From a checkpoint of a small mixture-of-experts model trained on Wikipedia: vocabulary 22890, 129M parameters.
Below are experts of layer 4 (counted from 0) of a mixture-of-experts language model. Rows are named gate (a neuron's input weights, with its number), up (a neuron's input weights, with its number), down (a neuron's output weights, with its number) and show model dimensions 0-47. Each number is 128 + 32 x the weight over its row's rms, rounded and kept within 0 to 255. Numbers have three digits each.
Before each expert's rows: "gets" lists some tokens that make up at least twice as much of what it gets as of all text. This comes from a sample of Wikipedia text that the model never trained on. Tokens count by the router's weight.

# expert 15
gets: ",", "er", " father", " wife", "son", " brother"
gate0:100143145095105107121122108075117112096133122169097158147170097112141134147101151133189063125190140123149167167096080084122049102107112097129122
up0:157103126151149174079098139109212084100114152123124133211148132158131136178151127093107117094101138192080151139158118186186131133103133104125128
down0:167147117193171119156139121123097152152142123098121125087128168149124119085179123106121095139177105123153148110167130077180198163134106096127110
gate1:124141130109141140117137037169091116158147155164162135144128147131106090151138148110073103150188133126128113117112082116131156158145122148125149
up1:122111079082085106145162118170146135107152134117107133101123191110174098181149180128119160133130153130184095101074191119105137121081107143133175
down1:078115105127161133140077136088177105099127091114144112067155121131098149053093195101143097126140131166120032138069092154157097096101120109179123

# expert 2
gets: " the", "'s", " his", " a", " The", "The"
gate0:113154116103143138141096104170111156145112137115091196128153102102074149151115085179131168169162146129158136136183108102134142077082101114111129
up0:142123131174137116117131176090165142205171078134170102153138180111131134089148105101170075150184105116130152126182137181164065161106182096084115
down0:155144110091135183152173130165134165150099117155156152114118121146111148132151113108122137092179162113114188118119109104155135122144095118164088
gate1:145121123046128137173131089138097160138121156114081116098143125040129133144160130092134152160136104106132171154145174134109170102149173182109185
up1:131121129156106125168095164170101095150160177135104152127161127111128124156135119078125117124113140110170131113127145153146164098142163133136128
down1:110145150128116175155186129092148131126079119126114085114154108121103120119173094164102132090079092136176140109112124120077117131098079124075136

# expert 18
gets: ".\n\n", " |\n", "==", " |", "===", " |\n\n"
gate0:157161140136181102161161176095173126121205114156131153118160152185113144127131104178125117146155162141072151171069092170083131120168176169137050
up0:130122132109133141087125144117129178125145123153135123141041059148125103100116151112162146091132146094116109103193118147142183077134181133125139
down0:103114153161131113165096106153098184167129152129072090134120073097168166127123158099095161117116164183113138150133141055084185089143126149089119
gate1:150140126142167094159077122104118089130086157159128061063145136176145135130111121156113072126126063118065138112145110179164132114167123094145139
up1:099155113135098146103151190133091160126146139080135183171116164086102115105156117140147136107145191124177067083127141092076092148117116159107111
down1:083131169134071101142194113131065146177188127129104156091125172101120106123151091160150113176073064143112153132146146094109135165113151143109188

# expert 7
gets: ".", "|", ":", "°", "–", "00"
gate0:144059077089117152103088102127150131093082128111074164078163122181114138110129116103139090146114136056095122128164202119088114132178138144114135
up0:150112069136171142148113106127211146090108139093134123089189120128124118116132127135140098138108129048099073144181095130117127145101135157137193
down0:136145153154143126136150090139149156147129096131187096131077109169109130118194096064149114114134119103139115184147108160103115104088122153091134
gate1:096130163123122128093083084120072098141130177098113133089081115103128132120159182154127078159108158101124097094122142143127115160116135118131120
up1:154178118153135133113099102160083161193120163083101174174091113133141057100192142106153107121115046115131112126135164078178081105081148176143089
down1:128151168155166152166114113110153108128184176161141091148116167127134095142126060205110132150124134121075120125093066133128124131142143140089113

# expert 4
gets: " ", " |", "0", "–", ";", "2"
gate0:177161101117154147205118120170171142146092124129140118069142149153161149096117094163155123185224116120116075109133144179108118121087121118142156
up0:137150119186158149135100110100143101108091123132094151042114108145109124122152141110133129181126064125126115138126127119098135145095174125136088
down0:116116097076054149106087087156110123169118124111166128133179090176152122047161162102089131080171143070138119154136122149122103099178154135121146
gate1:099138146135135124156132132129107081132121154131152168138094116100174107140110124134159134167150135160112166120154125122173177135134079155135111
up1:126159151163149189122138122189134154119142099113104140133119091061216117091129146137160139150109133215103092047118101115121119145139097131155100
down1:061150061171115120175069118143086156133090045108101118133104139133113142119107136131111100087161149143087132133147132109115176177088097131129104

# expert 5
gets: " in", " the", " at", " on", " into", " In"
gate0:137096118174109136085062141173116145112133079090193160105136102135111180095065194182100138122106123144134080124074154158152118101145132193128112
up0:151153120125068071116188154050185152126099079141078133055093154132101136149142163135128156137157100170039118109150118136125109158168103152120085
down0:159150096110134178089115114141080113079140060102188084140159058163177174161146120123094151122133181142132078157132145106063125142099141116142148
gate1:128158056098181060158097141126158149104106086128120067118164165081130137092093080180115075138191161087095134125127126141126137102160192167151129
up1:095080127121114081184075073140157083132071121043088132183078090138213095129085144165148167107098119143144143103114072122130146156081177188132097
down1:122094081122066139117133150136135118139146182146150093130060150183142123113177181140186153130163089138168195188141163158159146172134123146118097

# expert 25
gets: " and", ",", " to", ".", " or", "-"
gate0:115107098125151134103144064081150125128096138126147056135099117128161167098124089171194169141051135062101131086123072135129159149190149119137110
up0:178160125132100161106130177167116163106113123110112145118141111132095151170127156127137078131135065137135094135096206196069097106134132105118077
down0:099097100131156175129123117137162097107150180159069132163063144184154138106120101121120062126133180114125112160152199128132189115094129096089130
gate1:130117121115106147150085143141125167175105105102130109156166116160139123117114112118114182091090154149127078158095151171129155112209105150133145
up1:140114122106036113134112172146134169175116117096172110149124129146128129125106139085071181124112121125120121146120193111141131095157119145125190
down1:100121214155045155114141104170105113104158139185161094139134102059089124094135131115140135186076142151123176060108090115106123144105144127082145

# expert 8
gets: " and", ",", " &", "b", "g", "/"
gate0:117164166081095116192162149144130119100091114112061134138096137108150189153123104098173139141176146050122153141103125152158133122072091126054142
up0:197113114142170157144134093105135120123150125132158133100151132110118148150115129101111092077109115125145152110100128133136110077140138108126157
down0:212072163153153084130201143160190175106164102089167128132159133154105096138119161108199157088150187109042135148082098049135148148146067101163171
gate1:144184115136184109124105104136133110130143138088101148169054139143128130192129121141161216184092159105113160146124155086214104086060149132105157
up1:147108138104117159113121118161116118141147115092107163121203081146158133112112121143137114138141108205072107073093082136098111101078121099120178
down1:177098091108144152095133129088132117118073145184035074133106102108116118110105088115142081086147084107132116177111184107017112112087162126117124

# expert 3
gets: " ", "201", "200", ",", "202", "199"
gate0:133124130145147119132127110136149170106107151184102172138114171109112099166156132085216106074154115145118138128129133135122157064115137122118209
up0:145134111115200089108068093053109076108142122106168104101162081137123136144083126139160112161096154140150125099109144145135132191191131136136012
down0:120099135174152130100157133140158082149184137110118141141145113115142100168077149104059156132143189116108158154101131103058049147099151128164146
gate1:158161113149140132093154092200131138094127153157128127095122107104111113132091148114158183099122145140120099133117192118075135110069093134159168
up1:099107115078134122159145201091116132117120106096099173170121155159122150111134140145138079161125108127142151084157116151140122157209108143134092
down1:095158160117086222137148131080161120196130191134135138136100092110092172155182129109134121121112131137093118123112200116138104100174155109118173

# expert 30
gets: "|", " League", "–", " Cup", "201", " to"
gate0:149128109174157136044177116141084152094120106059119074140153133130163055112099145147100120088121123111111138099138067134120164069148056100124107
up0:135143135154092183121090108117113091183124094088149094165082046119139089138106108110136123048117105162112117111101086164119097096125109098139164
down0:065137122232147101127121159135135157117180059094152154153140107147145165129190124093143095132184148145067095150084088133143112138170084114017096
gate1:147105185136108179122118118141109085137099097198081159134150130118086147125173085187098128077214105124109145075125108122117073124139170118134140
up1:105184106147135121135149093189135139149135169088132098132102146140099092089149097088162163159130134192186115140116110146122164110162143092119124
down1:082144134145092136116162113118150100120123168085120086166123142122091046143147104108171167126127119152123103167191145119117131152108141147155095

# expert 0
gets: " of", " for", " with", " to", " on", " other"
gate0:175073109091111069122104150141139152149132145158155155143131128100102107111155127127114156134105155155103179165216149100084125136150159122139147
up0:116142074114217175134135103094143168066055125143172169129123135120170176108161114094123100159128099118174098139087169107133125125120127094140193
down0:067145138143094141126106156160130080113141151059184139119146132149159177054078168157133162067166174127148129083166114129158163086090110137108126
gate1:149140044141115123106121097176120086139144159131101108174084117073114125127134137110055129179094172143081120145176127126124082120159106153130158
up1:167134200139154101087106146103166143146110116104142132100095134115140142080124099127129137155136087060219134062118162101146094123105086052098172
down1:102137110114081151119108120166103184143092145164095182126163175156151151173146139105138091140120141164127113134129128175130140123138161056160145

# expert 12
gets: " ", " (", "1", "2", "3", "6"
gate0:153136130165114173147143112144119115119099076166154101096173112110113120119156139085201083109162096097112143154161130149148126088166139154113146
up0:105102133108062119109078156117151179113142159113128109147157117095157111126152112141109148134139159159136144133120150131107112153092101086102166
down0:096141116130114103169123139150127120153144146162169149118117101160181146143118148171111143149186191117116195095134142126056147129102104135182186
gate1:120089124154156128078139151112164154072126121096110099093097130090176119136099077186141130129112120107117119114186144144099180133122115192144143
up1:103141137178114168089143129077121121139203110113094071152082129141149169158116071147084113108121110134141185080150107166138189134143106136129177
down1:138141164091162074176149107108200148177130074117163144066062126150134120123118114125084052086185079164158115157156144133087156097158100130133118

# expert 21
gets: " |", " (", "\n", ",", " –", "\""
gate0:123160110130183099140142143057126102111094132081099139170127137096117132127161105124163153054106203060146143116128125101130104131065103123103124
up0:103091125128150093149178112144132119065160126170114158111137113120139110143142165151134186129145084141190130123097097137089095168132134137115111
down0:107154142067139115060118160210056145078132080123153125111131101131134119099156135141147171133136132143122106140115084173145152115099154113109128
gate1:132131110162147173118178112148124087218179114067114137147138119080127168139150132128132133088135139061107204094148093151151140108116103119116093
up1:084146080167089130127092122110124072144127146191189125141188136105151136078107119144185142117097136124116110159142086089136142168084117148140152
down1:144134125072106156213129131081147101127151130204131088111134100085137116149157088158147143143137134090180146143143140122129122175153166126099133

# expert 24
gets: " a", " an", " first", " one", " most", " new"
gate0:162112186062097074065103116120134175167112176099149182160163118162087147139105110117096076124135148139121093138053080134097141105103145149130106
up0:090110150177130044151139074148100114149094104113182058178132133161133160135132151120056151086131123125139173104087138100110134134127101168118110
down0:169179073038135091145116122186169151155151127125142116116073156094074103132143089120123120116190177126145140142118144176125085137155082088205165
gate1:156137149103156124140103143120101073180131139086129101064091122130102186084115142122115142163201078087099101117137060100132146178145178144149087
up1:113081181114098173143126159189123084169164058178149180120094165100054088074173150171133122165174062139101091092155125186110111112107131148132097
down1:164164087111120084106168141125082162094099087186112099127143163135108139133111047151165148185187110172091115137188102204156061159106087138103119

# expert 22
gets: " |", " ", "1", "2", "3", "4"
gate0:168066149113187107095146188136134102144108104152100104140119118101141087134158181086108171158131166131071142180157140136106116122139109148152156
up0:157125103142208109081142167145130138111108099155120107102111100135151097119112163110072146143137182159044147157172154144119155143142135163119165
down0:084113098083145150082176149163094168127086140136181168165134147152158142171096094104156130182155176093094159113142117116183170116103136123003167
gate1:124123158131103100105111138083114151136119167141123089146114146120154155174144070129152126158168106153137207138054113099179136119109116107168198
up1:150105123149175162154169108117118073174084104140132192161127177160118090134115113103084147098139112109106068107131154151127073159206134117119088
down1:129114134107164097137168195111111146152077105079142144130126162134119123096191055111117141075154119120082115175117124053103081168148202104149111

# expert 16
gets: ".", " that", " The", ",", " the", " In"
gate0:048158189138136164113148138112133105098127098153118142122108136177128185170158139071135155146164053124157136125150135089161162163051117116124085
up0:169089118095164075176145172095161112086095134132117066113091112122162107112060156180168137095076100083149123094096153148121118129160129060126131
down0:148122107138075135099052142129084135141171129167114140162173175124099157150153149038101150126152131170150128181174056137097136122077147106068088
gate1:170176086118137122083154114096162132078143074155145142119120135072090132127151104159168101100124134151078043145174110160122125095169164146150047
up1:138139106122138132115191088164208138114067139173143137144119098108121125114166145146150154054104153153155077146112106130184095112154115065122112
down1:141166138174139106103094174142115149134145154163146131154114115089118152103146096107111037154160164167080141165112119110156119122113108124116089